config.toml
n_experts = 24
d_expert = 192
activation = "swiglu"
router_score = "softmax"
lr_router = 0.00077
norm_eps = 1e-05
tie_embeddings = false
Below are experts of layer 3 (counted from 0) of a mixture-of-experts language model. Rows are named router (the router's row for the expert), down (a neuron's output weights, with its number) and show model dimensions 0-159. Each number is 500 + 25 x the weight over its row's rms, rounded and kept within 0 to 999. Numbers have three digits each.
After each expert's rows: "comes before" lists some tokens at least twice as common just after its tokens as in all text. This comes from a sample of Wikipedia text that the model never trained on. Tokens count by the router's weight.

# expert 17
router:521538520523507518511515449519538468510543492489520472479516485491497476501534470499492465524492450520493522496494530517501488504473507514503511464550487488536495483526507513472452534480556484501515537517530463482475548527529483511496506494521497526482487469463504465493500513475503509488500480506489478565522516457501504445525494518486510460513511452521499486501514530481530501517569526526504526487558481489516522485521506466520497539494543552503535531491477483486486547481503511
down0:507537511485515521490498494513509507492490507508492481536517475526525519489507477492511493503518495489528526532489466502481483491498544472437491532512534490450449515492439486476502524512485477480504527480492471470505468505528466518468494490455529506502498496483446509495484483499528469462467534545493528497526492505462480556491489477520432504491510527464481484478475503529513464551490485483512465487466517524515496508449539471503492524459484536493531494521497479449492555505541495
down1:440518456515491482475474499492528533507511484505506473476528483483479527463461501504454475475512516504513536481538504533500455530484517513504515474506519476482506487511477551513476553491497476486492484461474537523498498494525522503508508446566493490531485475535472493485517515465484480495522533510484491481477507519506480513497461506466473549493486461501495483515478511494496513506541549504502491515480499452523477456477537468472566504545465513478499504473512504494511440470521525
down2:512462500482467518539500503464512510550522521478494503479456489533495494513493456481563544527509498494480498552518467531497478569503514518492570478503513500466469524496470477508518484503498478476469460486470525441539497462475496490483491538474540512519477521505513483502521505488515477494529521523512494486521536513480519493500497449500497504436514541546477499510530481527495530520460493523485518504487471508499481457457488494498523487504493512503492506471534509451470494482482488
down3:519507501485510499518536465473478540491488469493530478485512505483510522433514472539473491431507479534508501550491470459473445508529545480464480517487509498565479484568516513509567507462478486508538528525530528492497496504509481474495529499483497489521533521483543500495485513495493512513525493506518516521504495464515472517495549505494519512466521520530506501485527498505553462454512515478503491511513505458487492517504509496509525527512491491491501496559540517501539510526524474
down4:527466512498434527513554495493507532518519523510486480514497485504481541525482538503468506523527486534524516464469489477509491513518508509504465496500501529490529469445481460479481524474464537467456523511476518470517490519509511542503486518533518514538494477429483527527509491464471547486507463477535507449506528509501519478522500488528507485494496497479444507501517512505522498524520527529470477487490524520527491500474515503498512512515449480507528497520570500498547509535526465
down5:518455494499466509512520499512495438515530459478511488501480506536527506493466508501453478502509517529527510504525507503493504479502503499510534481562517487490544501510532455503512477520482535500459513508452484483455481508525496490510483516506499503490502476478501497514505475456487475510555536491499519487468448505562507528473482461499544532483487465516463467507484541499511483475494466502493493463497514485535452497489522535559480484512504449464530523483492464463516466502516550
comes before: " ", " The", " S", "5", " B", " M"

# expert 9
router:493569524547460482490534525506537499497513523529494514499490477511491505513507479482518506499486482503500485529498521540460499482499487470532493493507485468470529481520513505526496445506536513460505531525525479459471555519539472493512519503467483491491512522482483493486503522492489501484511459450503554565470478548468542514498496525468483449511488480463504497503487479464532528521496501535526470529497496495531529484484493459516521489466556533525506496464523501492477550496511523
down0:504555503491467488477489453474500532510490492545518479509499484442555515562498488532462528504508520539462513473506548510474518509493485461479512544491482508499531474491476509456520510499542527499515517507517527514472556471486505522487517471492468454484500515517534507497516497486504496445488512495543489522502474501507518540462555488523514513498468497496460544484515503478467474463522525494518488548489474522493515463521523471507510474492511533489504517483458502526491451516508498
down1:486489487505527534532542537498487485456560519492467493495484473466514502468525512505517473525498528522499512465522477517461472460526493490493533527504487500540511447478450507488496497497479474489530497473462486519492505512487496496480480522498498521517509503526463436474494452490504484501499541512515493498505472535488492525485546527538507497451499470452464483525544505550509491499525505501505491501476463478516531536483459456498472532484528505529532480535487459515466490502550536
down2:480513534525492493513476489477492453499487514532486475481506494494516480468478540519531437540533545524508499540557488513476504505522502469486517449462530508490477503462514494548515473488492513512455493507503527561498515550448515514484491497523521440505565506433464490526500530523545500505538507511489496516477505493516530516489495498524515512500481534506493517484544496503495510532531455513516478535482509511510490542492473504493444513514519495501483524479479492521501497531486511
down3:540558492534462504562495472532500479497456501498574508509491471488496505490496545480477474472499502511516459492500509524459473476462470543505531462478463503454516475492516505479536487486528482481483503512498478474482511472506466469505515505451509475496479529517509488523557529531501504464518488505478511518471522477544509509489496543500511513500495531509495517475469512484519525498539528476487509445488527519501506461493496546503458495495518474481456526492477497486470484500551540
down4:456495526485519548536479487464476444548494509517485521509491505541532486555487518505506503475496456513476495502521499541452462481482484486549542477539491480507530507550494508501508483478517486526462526478528499504527542487489485521511489485524535511470524511470496540491497513534511473507544478479484470501498519486506527498475504521486500500494515475482482561542522504531549502478460529471521495527527474522493528485492488502448529536450515504510534474530476465477498517488494510
down5:528523516493474510497481527534509529521563544484525524526489458519537478521508439498540487537502461519474475532516474519533512523508485532503508523496500503493535507556504502485497510527491532521475488512533523488488485497466511520486511485503469498531482489507512513520514436489466521439499505478476511524525530517500469492530531453456565473476529499512475530515525468549500501484484493506540483485497518497467462505503482533518472486495479532484485532488506537465472507497524461
comes before: "1", "2", "3", "4", "5", "6"

# expert 5
router:493532513549472474519520453485524480522465514466475517494530452486480492482531507471528479505482529504496468520486515476493468470477508521484456459499510494488487488534452515469479500463477523530472538499519486487470506528535499527493522474484526530529498473478460468521523481500498489502486472471511557504454551516485500478516506539473537489489532504521503470542521513456529514485461497527504479468529472481503485512522553470528467504487487539482491468487498537485481485535469464
down0:469479498523491491498479501476494506501513486479476496490537497479559518476466518484501472478534508502496475497500491510514549466462557501472464459509468505520489490495489499534501532480522466500516512477509500503480528531514466500534481482515541481492494464542528478480495504456469467526533460489480517525514528496501480506455502470498504494493530525483560521468461520478469500520464507547509441527521509512516532539519502552528461456469463485495507488543486484509543478539489481
down1:509509491448510467513516541477523439525506509498523458543506480471526481495528518502456494477486471536507538478496536479515491518492503479504543501493477476489507513471479511487530536507555463499473498504505512468510536466462523535486500463520456470527470487546504503485503496502508448485486525479503537508481557483512521494493502518533489497512515514483529452498505515501496470438495481487507527523474492489488493497475473492488512525542482470503443461477543530459551498511489535
down2:491516501527479503550487501529484515507508507510507471476446530495491484487477472470484502505493470489497546519513507476504501512504486518491481468469523508502500497442465517526513530521492526545499543508471517541469498499514538513521469518489482511446456483513474530484500516509463487550498468463452517497485493466532518493464509465509507509499502492474522443472485527519492513435523528480526470496505503477521473536513499538559480487532489462500457535527485533469494503461477452
down3:467485501499537544557484454474508481502516473445468486536506536549486480498483499512502513552481468485475524519492504491471491486491505517508513533477491512481545480512529489506525513489470480521493481506463510447495505468547492508477480529492463477508489559510502479491488476453488464501504477445520494502460505522456482504530545498519481525505479505545495516494535492469528493476511506497542510519488474553540495473516509505514505530465550513540470508467528533508501509492535476
down4:520473470481486515515491508563534519509474497544506486504438463508522509491515503469519458522491535507480520513488443499497510457515518447499492498490467502477491521526496524504465485531451504513501541552502495483511452501459494490495446477500510541510486504518542513522498491451497488459494508529495473468513522504497514483544519473458490543493493506511483527494486517522485515531488464510502500493512527558565483483505543531510502547497488489513494542503556491524485480508480494
down5:490510512501534473533522528492443466520496533470546502515490492480493545505508573473473531500507460496498526497479514458475494528450491514570486484518532452493506505516503541453471505481489451521486500577497508526490526522483519505505520492481489474507516489484489482479485522522489479477490499488469486513535500503514496467477531501508480510495529457495520494546507495481483470496503485484501557512528468503491506480518484511456487453534525516522554514521468463494487485537493505
comes before: " ", "\n", " \"", " N", " T", " P"

# expert 15
router:525507507560491480473502474489523489492509456508503534493540510486484507478548468470513493509483548532519466488513506537477465495468491509468473498496511512529500506490473502482460522472472523484534525517509464473488539540480490495495497514485473528554562503463502464522534502502489509485467510507518483486473488521505487533495511460517533515455510509456529481543447526455512521500431514538495472493513457452495526483491527485484453486523514518473489533502485495487481487511482528
down0:548473475480505540504560519537512496485443458535477529491515481492491467497467522523499504491448498522497473453515511486533503483496540478466501537500536482490499488493533505497451514498515476483458522518533476497519523507462529486500525493512508493508530494537496516529496472470521478500446533502480469492526495558515492462456488551497479493494488532498510550467529484484485486506476476551555520493516488489477494485505531455532454510495508478527495491512529505486494482492490459
down1:474486473531513550506483487545535507475499484520469471523466550522481492505485489523517514529540480470501467504496485499471487487511480524494480549471520503512524513491473518498505469516502515515521537457490470430511467515501559516438523510470552487531487502492512491509489474501490500508491486470516473475486501491475467473509475530439484488490530509516501460444454484478465467496456494487471519508479485528488484480438503530533517512468488513523502542509479527523509487482516511
down2:465482498485522445486523514498489524509499531480516524500456488486479500482506487511521523475467514511501502526498493499536495496480461507444527525505530479513512467525503455496474544517568528491506517496504537535529462488503485513509485500487498469491477485535471468513504480455509479503552504517461493508529520494455484446536517495536490582478540471497525516531550512534511464477474511494508493504464463517433501530510500517503470532465493508502520484517496509497487509517477463
down3:483526485466497501512540563541456469483495490459499508516531508488544520505505501520467454492484463466495482504491517523518528537503521470508479458499528463494471466487502509490491486546507468497518526463501513543541492548522498544482473511435474480530514544507485487476474505457490500507472541493523469494541544498502508462475493492476494479535485474530492474493523451501553512517507529474493481476481461511454503501506490473519497487509526507521496503511542513508508469503542477
down4:477507510523472479489473483531488514481549507510484526507532496514544531492554526505508538563487519477482494512467518478472493507526487529512480548475513498540520520498512509527548441503465566519546477499459471519566482533504522516507520500454517544522468517516464451532516486513461495491518498496490497470504502490485464508471486488481485565505503500490519499473515522452489506520495491498522497479516516512488528463504490467512480526512498482498526502514569489494499484486486493
down5:462476489494485493473513470485525496518530532502479526506482483522463477481479535544522509485522488503571502524500442533512471532520534482540519474466516528501479523520493469495492476502468526507487488441481497549506539475495475453513508480529467462525497501537501498501525535506458480498544517519507487464498534511501461516501491486539488513509486494486520471529541491480501441468499472498512506518512492505536441487530489502508493513509472487547527492500498525493536499463457452
comes before: "\n", "==", "|", "-", "The", "==="

# expert 11
router:518517494540522535457511514502472475525518481498481490494482522484565518517448552482487448461488510512497522519501474485531484507472539500509507483521482508484443563484497462514540559490485504460504468463507514516500509568474535531536464468452490493486525526502506511524491508457507511506471523516505463555514524511498470502484494542509517507503535523511489489486522506499499500499502501477507501484460522485491508498474486519528513497519488526474494468510552492480483453513547528
down0:536490453516459508504472500525479498509507495516479502490562514513501457468482504557495460453516503495497484462526529461560513509502499474550484503455477463473508519510535500509510517486486468462462504465480505534513507516484493498521501513543470472519499528487502506481487484523484461491437495550535455502449473519508496457491480476456477487481503485501499551465507511494536496553485525493474473480526508472526493532482506500491506514524491515500530471485455477473484509484494514
down1:538538448527519507515468551482465518480504508476483508513530557467513513505472468487522536518508477506462493499510505511502462489476504486504551474548487486498516461497492519491517472465508532497512477505508480476466515526474528493494544512470523494533498506513516505495472462518508553494476489517504527500492510489502515473485494525530468462519476487505502504449479488493537535491504507492532508504531471491449451442501536547494528486526487548515496567490530486519447502521494468
down2:489528475473482466504493460502473474482461481497496490513492494483521530513492466510526537521519567463470499499525478469464508520490510537490483535512492503510561574513485539493485536503515471446530466479500506497510498528471469517478529527500506467492476510510506523488494505477485522478532573477504498535458499490493491520469484532492529515506532548519507461521523541508513529475499502455528519461556516478489512498469531514528510527519480498513476528519510503524488521461486513
down3:475478538533528495496480477526488502459518523531532489507512473474553487477489485502507488495475549527471521517505482528488504543491525494562489489474468534489489503435494514508508482518488463480456463539512501460454476477517543491529470494527493490505507472487472511483512509465498525485457490465462528486491536502505504547506524547532469477493487456533505467492498487487507480528551514510523504487479507545509498493481514526500498473488479509536478543482497487444530449508497519
down4:470539487523487524516486509471505519491518460500515496513530519525533443502500490560510511424478470493515502522518494520535527521510498452500497522507456536563545488493485514502454459505486507502519499519492533455503498553519495492474501472525486505502556521545467510518532518481510505463491521460539528477531484503541534499464527496484457497484508469489497495476504480529484474459490508492525461463500480524479503492505493487515501506501497534517510458496505481464517537469507458
down5:498542534513524524479485469478443497496491456493509483486475517541514476472467534519468548484535527480539485480446479475540482500496498487459504549538531541467512527482505504522535498533501504505460486521472470498486475488477472469499524519483478474493491518548523511492532478499491470488515509490505566510533524532449483507513500540474510469512503435487489485467475474501521509505472522515535520489516454495505468474490500492514493505536535514475497487469510509459496522479529515
comes before: " to", " in", " of", " the", ",", " on"

# expert 12
router:467497444515484523504482447482454581487490489492517521482521496512498494460490479513487532505485498507526480465499510448508449506491507487515516509456504484458522476488520528458510550483499527495526518512512484476497541513520528512488502502472519512530492510491432440461542484493479519493508463487482535561466493468468496513508500500458523482517534508519551527504513500511509486516557503473534474490496479484523512488529510510491481535477468519478495517511538526500499488476506475
down0:528471464442475516488481459509490430468473511517521444514510524474478516469482465511485491476513522516532500489479543478514564517461478526472471461511457463491490487475484502502488510514438496521516511509499546511468431468487485522467486538527484515518466489487510499480452521500489518500516537471509479491495542482441501475498498499470504527522511492514496499493526513501487517506507511516486481494475532469475453516495481487553517499510505469501499520512518465512497523540480511
down1:501500528472475462504520510514519503497502548499489469515430481475483536498485492465498484486486525475505520496492475493548485516494459496514500451554526503488518528484506471529481492472527486550529507496481491479471476554486505476484483489532474495507533496496512497453511497492474467541509443479523526500482498526516483491477487526504503476472476534488528537498528505487538525491472538443490482488503496560525519490500471516428472481528526457479481476475474477465497523483466502
down2:476496506515533524516488492509506424512567463481487489517524515519447522552521532506471519541454489474489512501499541491488478528481484513503539505474496477487503485487526519483522450499497521516446536514488517517461526511512516504481515488459525494498514489466515466534493486576515482492506534483484505526487542456478520460513537517504509490502491481498524481496489517499521504530489495484518499540533514506479446490507479482497533524511549520488543471549526517489534480501508531
down3:508496551482504507532540509473538500478518555460516526491516519471445538492469514451475531497554508543522505504481473470460466491456523499522497496494451494461505504521502531488499520483451483508510492473488492450508474494488495480503524531502482504515519538510474490462529519521473532474498495529523518498477511474526495526474537512533481533503541475496472492516543520495512463525461491532525544503470487486491484474473462484483488486521455465505491514522531506521532521495547500
down4:498496457510517576549527494507460515505535480499475479478516488549497474554479498530516505516527485530472469471531468513468488515568524455449509494488532459511448521497507486483504453473465516492488484518527471481531519490457471507506497459465494517519499484466475487488510508519509525498473511520497509511526488514501496497499465478510486508508504466528495482503506493551469533535463474512502516489476529509507503531480514470518491481497502455523480466557510479449512479500484533
down5:502486499552527508521496531516486446522509476510511547505511534477491470507507529528486491522511513528527488512497491531555465483498508567471472453533538509521492551518499467511476537493472522532460480444489526493505508491489532476487478442511524518479456522518506499501533510456520512493462473523473529496517539505464546468480513497518542488469468462504544475503492516509477484499491516485530500510501502513505454526513527537545494505479481532510481515502482478490473485526500527
comes before: " the", " a", " his", " M", "ten", " an"

# expert 18
router:497512473526482508548504484552531525479450501513533505488542519522501524467515494498474495503477494523482499499478493505468509487481459504527544492534465485492497543545537474520500497521497472541543506517473486563508518463512488485477508457502485452490484491516518482471522525468470541485517492562488517518488471498476471527495533527524507521493486497491479524522491495484462497470511474521465480478477552510521453515483469524480471474496487453538468508495470491473472537489503448
down0:521546553507512551512522451501528473517504458480454446468488525492477524481494497493488497479507476521552462508533491515469514508514447475517516506557516473507523513512522501471539497491493499526505523525523471530493489522543487550490526509543521548474487485540539502496493491476453520479506501474529495516482523524517452530494497486497503517473505532456498526467467474510514505501515448522468470493477509492462543518479509492486502496488481525538515510493498519498519479553483515
down1:485528491512494507512483474462512508496532487483506485526520533519507510476499501487514562523511484475463499513457490543472469513514490506496509462466505505512472483520532502502447522503546525529475498536489504518502539494483470492446486515502502471470505479550498515484493540524557514541481477473452494542495485518475517493518481514494516496504454472503524512493503508439488545482481516449529486537518465527484533484490560528505544511529531502494465468471510486474476524480458477
down2:514514498465538545570496552505484520485491511475488538484494487503485500529534488514454502490514500514475499494504485501528491520521527520475466489460473519488508497512502520451486520502510540476529490464485505522548450497492448481549520496469525490504518493498504488482455509522451506513484553517544517497489522472494489509500459539483557540514524521492537507539476466530493491485496503504482512480529527482493519480492450511511491511565466496453513511487471530509542480496499533
down3:494465510517501491499513519478480486486511508511529484461460472511499488499491529496478512498519475531498496518531465481475505527456474451508512538478525472525484484466471491513505463528496523446500504510497501466493524471462486497454502509504457514495446534495470496513493443481521470526527530564463520502520523472489536500555494490532485492485498508530513492495517515480440458502470523474492479476520485515520527448498503550523467548509498554500470529534532520489528508486496478
down4:502520538509487514485512481463524493500452459491508514526512537482481486542545450482525506470490517513543533474534516506486456516501533558462492505506511524530469458469522546481499444511452533506510491491508503503502501478525497506469478504467488480496469483479500447463517449471479514499491522466489496525474516478510556507517472472498491531456530506503520518538466550520509498460488490539488509505486474468508476497512465495502514490483524522490497544516541495513523506483454509
down5:490481502507531499491528486460512506507491485480514505476551523534510490457505500551514488520483516530537530509530535525486467520489494490544518443456528563497476481499492450510467524484497516482549470470517524553532536497484487486455521494504498479509476481526509506467470444476512529493518506481527469535497494489508531528534516530509456480542506529480509496507460497520528490488479512503460495518477461454514495535492524532452483509527506472540503509461493522494487499478497516
comes before: " |", "0", "–", "5", "6", "."

# expert 2
router:488525518452532466527510487491518504466452515506560526533518497490490496541539526507474511488510474479510509478525534498512533509498532542523494494494491447503543465517498502480463526467490470516500520539533495486524493479501485525508476521491514467465510502479530520496504495481512506519453479522475466525476495535513531525512519494491524477486475533509541523459480543495516524512450519469490493540531513468472492501438503467515529517486496482458531477524528533499535448510496547
down0:511498452503473462458492486565555523476454521536472497534492514489474480537557460469470476503550514521534502471501507502552483463499523564482501521522485466453531536542480535529527518488472485478467481507463488496490493489482473465501487508485470471539527504499481482501478499528529508496506515526502480498529504487477558516475498499477490497489507536487452501491511528523500490489495491498496509526484508528507510520493507495482515482546469453524474517510457491532520494487475507
down1:494488500501438481517456512523556493494535490519462517513479503515544488525488487461504480533468498516502506536491490479511459478480507523485489499518479473537526483450495525510531527491489501508491489455511505508482481516502441514515502498479456518504457462486502487548505491473473521468470460501506536473512479498522487507466450515465524530532500464477497508507510480537532477485517464530508476506515510480525545477488530537515510524538512556531474466497499449543495510481513545
down2:491530486498471513518535559508502504471486513495447531536478482500534527558494514500492453515514441517519504494531504504516476564511487442541475524488496498504497512484482516460535514513473549538531498523530498505510500490502508473502540497511562499557489506490504495479438544510477498472491498424491512527476500512509471496477483540501530512473507497473481494487537518474454527488489498494497505509491492447492493514503498487467500466463549511502543490514494490497494492494489500
down3:517518488456444475505486500509469450469518544525514483504502533455521545533500475485539509538487515516493510504533513499464487504505460464530467503523514498472466474509495463485463496495489518540497490506521494502493468480510496457489505518532480456502486557490490469448531489493504498522484492512507534482491480511465539499492475448501525495497491476504499514567540492459490477517538508494517468532469463530485510520470499490496462462524501461481520533489467516541525508530525470
down4:468485505517502474526527517514489520491500530444494480489500483469491547504544506470503487499487498472527506547461472540482466506479504497450479487512505523491496471459483488475508520504471484479448485509501499516503474534465468411505502514518481511485518566528472517495511543487487497482509480505494466479532499485514528519471482486478488532492553528508496477508527467535500493476480495475450527479503533546500525467506453477470521469476492535471476486546489510463503466510496491
down5:512473479500496509500482517504544532525468510507465481483483515534478514507521502488499483459448481491471521517503510492507510517549480492442537515574481517481465490469516494512486523488527532453560513486531523482547493500508529545495514501465526534526484497488540485468520514468516481460519485496465524541476526475546526487516525500461511495570524486512513506490477487531524466491516478533512461526512508468492502489504508540531518508472460521503495465495464514492505466479506496
comes before: " ", "1", "0", "2", "3", "4"

# expert 16
router:536518496532451504496498511505529510489482451445459512538490510519503532535450486530498515508471508509518478508488513525462520540501540495488483480524509513493508488479548524510542471497533490513483537496502525466526496489463498537511509472489497479479459507486525512504525519540548509506479436500462507463529486500509502487537466482503474481525504524449510472481508450469512462518473471504498510509476529498482485477498468485475500492476418485520525500510460509476536508516491546
down0:504532494521505537514527496497518437513539496510476460457498469533484513455486492511487473523547462531496444483492515418518471517534538515500528494491502499490499491466477491511516490483483530520521528535514491495551488537486491511498520514500509536473479466524521503523496549504523492435487510493497474483473534504497507462524486501488512498473487480510533466502547489478484448547488552520518526510509451497514490503469462503493485514466482534485502511500546482490487519524509514
down1:506502517517481492512489498467509511479552500509533513485470492463505542527473503468467528497461495500523497472508522519510513483476500495476505475480494491461475539511564459520543525494470494475475538491528530496494501522477475484480471510520490511535546547469518495518540496456511515501454477496505463525450528487526449504524444498498535471518514514504535519483522468502471513506486486517490455506469464463548490548475500491526480466529471505482521472503507491445523476493481514
down2:477483521554436495503516492499485489545499470501477472500515544501485504509458512518519512510494480461481480518555500470500483526500548484514502512489510516474489466510569470524517525459449458480477490475518545552502505504508514456481462531511471507459544496498490502441504519498506511540455523483490491486518453539494502498467514511497489481490479509491494502472515471468479490490522467500522536489491545564485493500494492491513488491506460501495497457518528548480504477487524515
down3:501503528459501507534452440506484493501470484513492524564485478497502535502496507424471496526495465495483505505464487520517517459528464503489463475513505540532492513495469511473464523482497484480507515523506469489500510519511469536489481513489468443475485513514546499543494462533496520486542527489488455472493502481533491507446512519470453533500469500540501486488511478479473476508505531523482485495498550536511517509507481482456533525523498469477485507500550514525534526502498475
down4:457476485507527496481523507493499512521490480486462524530494497482455454481511476510493500499530466511478501515471495516518456511478469468520510502470505449507519478558494480532496499522487519526521498518511520482555478473508498480531505498516569561470475514465506452482502557539495493541540468526501507510476482557485497496519481524540515470521476518486480483502538519486523478492453469468467464505516483466510532483533523497514503486467496476485513496483441514498519516507503533
down5:532535498521484482506497505512479488540525504456529533495536494501478489508479514501487501505449498471505526521463491534533496486504476536457485469483504517520478523509528453492522495511484477536484507521485541495524493532482478507488452513501538512476436497487517507527508488516477478505514485482550535500535483446498480521504475452479541568517491469496461531473552469478472482478469520498502463526482501498555503484484528475551527470534505466500470497522482495518507529491475510
comes before: ",", " (", ".", " and", ":", " in"

# expert 3
router:520492507456499437509502527494564514504488515476480498476511491492506547496479495442472527506463461509517488504474503511484466487442516539516479489439519464502437505509499541534481510483541537465566492509515498463482520504533488507497504487483468496469515484492492522493530511505520504495489509505460507510493489518521476489516501532509526434532464540489473518464498509467505514504529503494468541499543499480536517485489490503484521498501481549499513485473542471500467524525491534
down0:507526474532508476518466484508475464515477536479533468500467465481494495541526492506489459516503484474485522509450467498506455507491519500526470471520532473531463508515527489473502505487487485478502522490530471545500488460501496500499518551452535508503451499526468485464497539495460517445520497494490512463542506539496485504522484433519463491511508520502474460532522515532514490516498539478505465494500477523470538492482551495496517511507525481541514531525478499482532474460466480
down1:460483523500521503536493523481508483487463490513480503465529481499516503502498443473481491497454547492513479527503503488457546519500587535559508508472542490483507511467484503500508513464509501516444525494475523465496466501493539479478508516508495468457544470499491486509496484535475486538518488543512506489529503508494455564522505493527546535488513493522486488483482479471476532465506494514487521508506518529521505501543508524520505505488474444511544506475531491544479519504502503
down2:496466552512458536519459471500510541504530517504448507515539513504509476532482487530495524505459468503513486509497496467503514529513485514543479499534486471464492513465482494547491499527484488534468491510487494514469449507511463518484480456505467506538505469498526497471492479466507492484533545488497518493494500532515474496513504468513493526473436503539497534478488460490471456456498547506539428485519513510505545478493479507499483517489472462513520482507516488458468491487467483
down3:432519492461496517497478508502545482519523545499535516503517527545530503469523485437489511534521459494482523495520504488528515515492514480460490538565471469514504485495490486520497480494571459528525477494510482490501506499499552487485499478494531504501475509522491489540496551487532528532511511505494483473471473488532485493516513533499532477551506515486520501473484511495474479500493479487472517523558472485462528512535530547523486477504494502500490536495532503508473447468512465
down4:506489527524537502528528507528473516476532498501504451474487532444480522464531506531478550500529492541501523482507461522522485529472529517510464447542507494537491488492496534505508478461489501471510475471484489496478494495515487499488488487484517541549516528499512530497477472517503506453508496523536463507504517502503482516507556534513529479525477520545492534471485505496494496548499500503508467532521493508514552494500523491480460504580474508503522479493522538468458504475484447
down5:495486510483496516476504501507497507535550566526517474493522504522519501440486481477533517519473501491521546551507480488539484464555463492492447514476495526471492432504471479524465497491514508508484520521503473487466490471487459457492493459519495501513507507494513451495455512499493501498480450496437511544477501515496474539483527494569475504495488518521518527511484511484491501507476520513500423472530512496474525493506497520484486465468498492503496477502494515504488522509511459
comes before: "0", " |", "9", " of", "8", "5"

# expert 1
router:460449515453483541500556502516459507510516508496488504533546520498512468535516481507471511452513563478508509508519494508528532511505541491497487547448507504506450502458512526519494489513518555498465475530478521537483515512492490480497533519515488498507486463544521470469477480527500494492509520533526509470486486444524480490450472472533513524529484454496516526486513465541488459477482514509503474496488495515485505536519515524476506492506487424514508489501518487519524488481501495
down0:497509523509476486495508550484496522529458475526486524549465471497476490512533480511524533499488487512522469473497515497524419505524550509505487528453477475593488512518524519518489478472482497480483508500486475464482481509532519464487485510497471513521500535497495488472475511499502482477457429496519446576537511504504511513483500522514524526494521525493500473450519517488513470485515548477511504524505475467491499483482470506492485516497496506474497520508528520459509463497483517
down1:468519522460503508514451493502481454520489484494511511459461525495500484543508552512493517476515497492503515479501510517471546499488476531474530502523508492477509516530520526444483522497469510475534478483467444520539499539482496507478493461513506497512464527505488462508493519507493491502498488501475509501524505461508548455545484447443516499504504509420481465512514474487514472437533493528541516458492503463463488484516520521531501522504493513492482471471508516503533525517521481
down2:518509514468491526510495492531487516484461489486497504462523502536487540477524502541502454555521500441460505494465478508511513494527464477488502502471517496562501490491492525544510441516523499482513465487500486515492517503534514502445547496476507501494506489516507461511538511478477500545512469497526526517497513528535518489514515497491497474529476460473553530500422514512465527486466493504529466493509481480516531461481494528486516495508547512495535503484462501454495499448526493
down3:493492464494495515496483502490550492501486476500469510481463497510544481465476499512491478478541481522496471512490523494516480526476481486507506485523471471484464474535502530533509499501488502490505477504509466550466463484528516526474485450474513526493460478516510555511488513539486515497559513472489513504558514458558544493486523514554544497458505499534480491525492491511492536558492498494466527513496464512563518525512505464497511488488506527506462514465471477479493441486488494
down4:555524504515498497499519463463523460488481534483476527512508512503513509532535484528527509540488500526519438501478528483514503480534519517524460495501536454453501534464458446526502516490529478450516477497501508483528518499490492501496492535507474509457511494470492487540487505472485526518499472509531500500516468468547534489539526524479489525531481500514462525477503504460506511528510495479516518474462469525543509507518451488505492475504509521479526537529530508529526564537472501
down5:512495504529447488543478505481481534513527496534476475515504484498504525491515524475479508519497496530554479534468484468527520491546456444514517497406510462525498492482458470507445489452507432507539519488490481505508502503490486500500498513496531501509528490427518521516462498499449482492493526456470499525471486503519515514541512496490466486481499512527495453518509527518498519477523507500518487514506496479480526494496467471510552489486548484480505526495498481494501505531494488
comes before: "ing", "er", "a", "s", "i", "ed"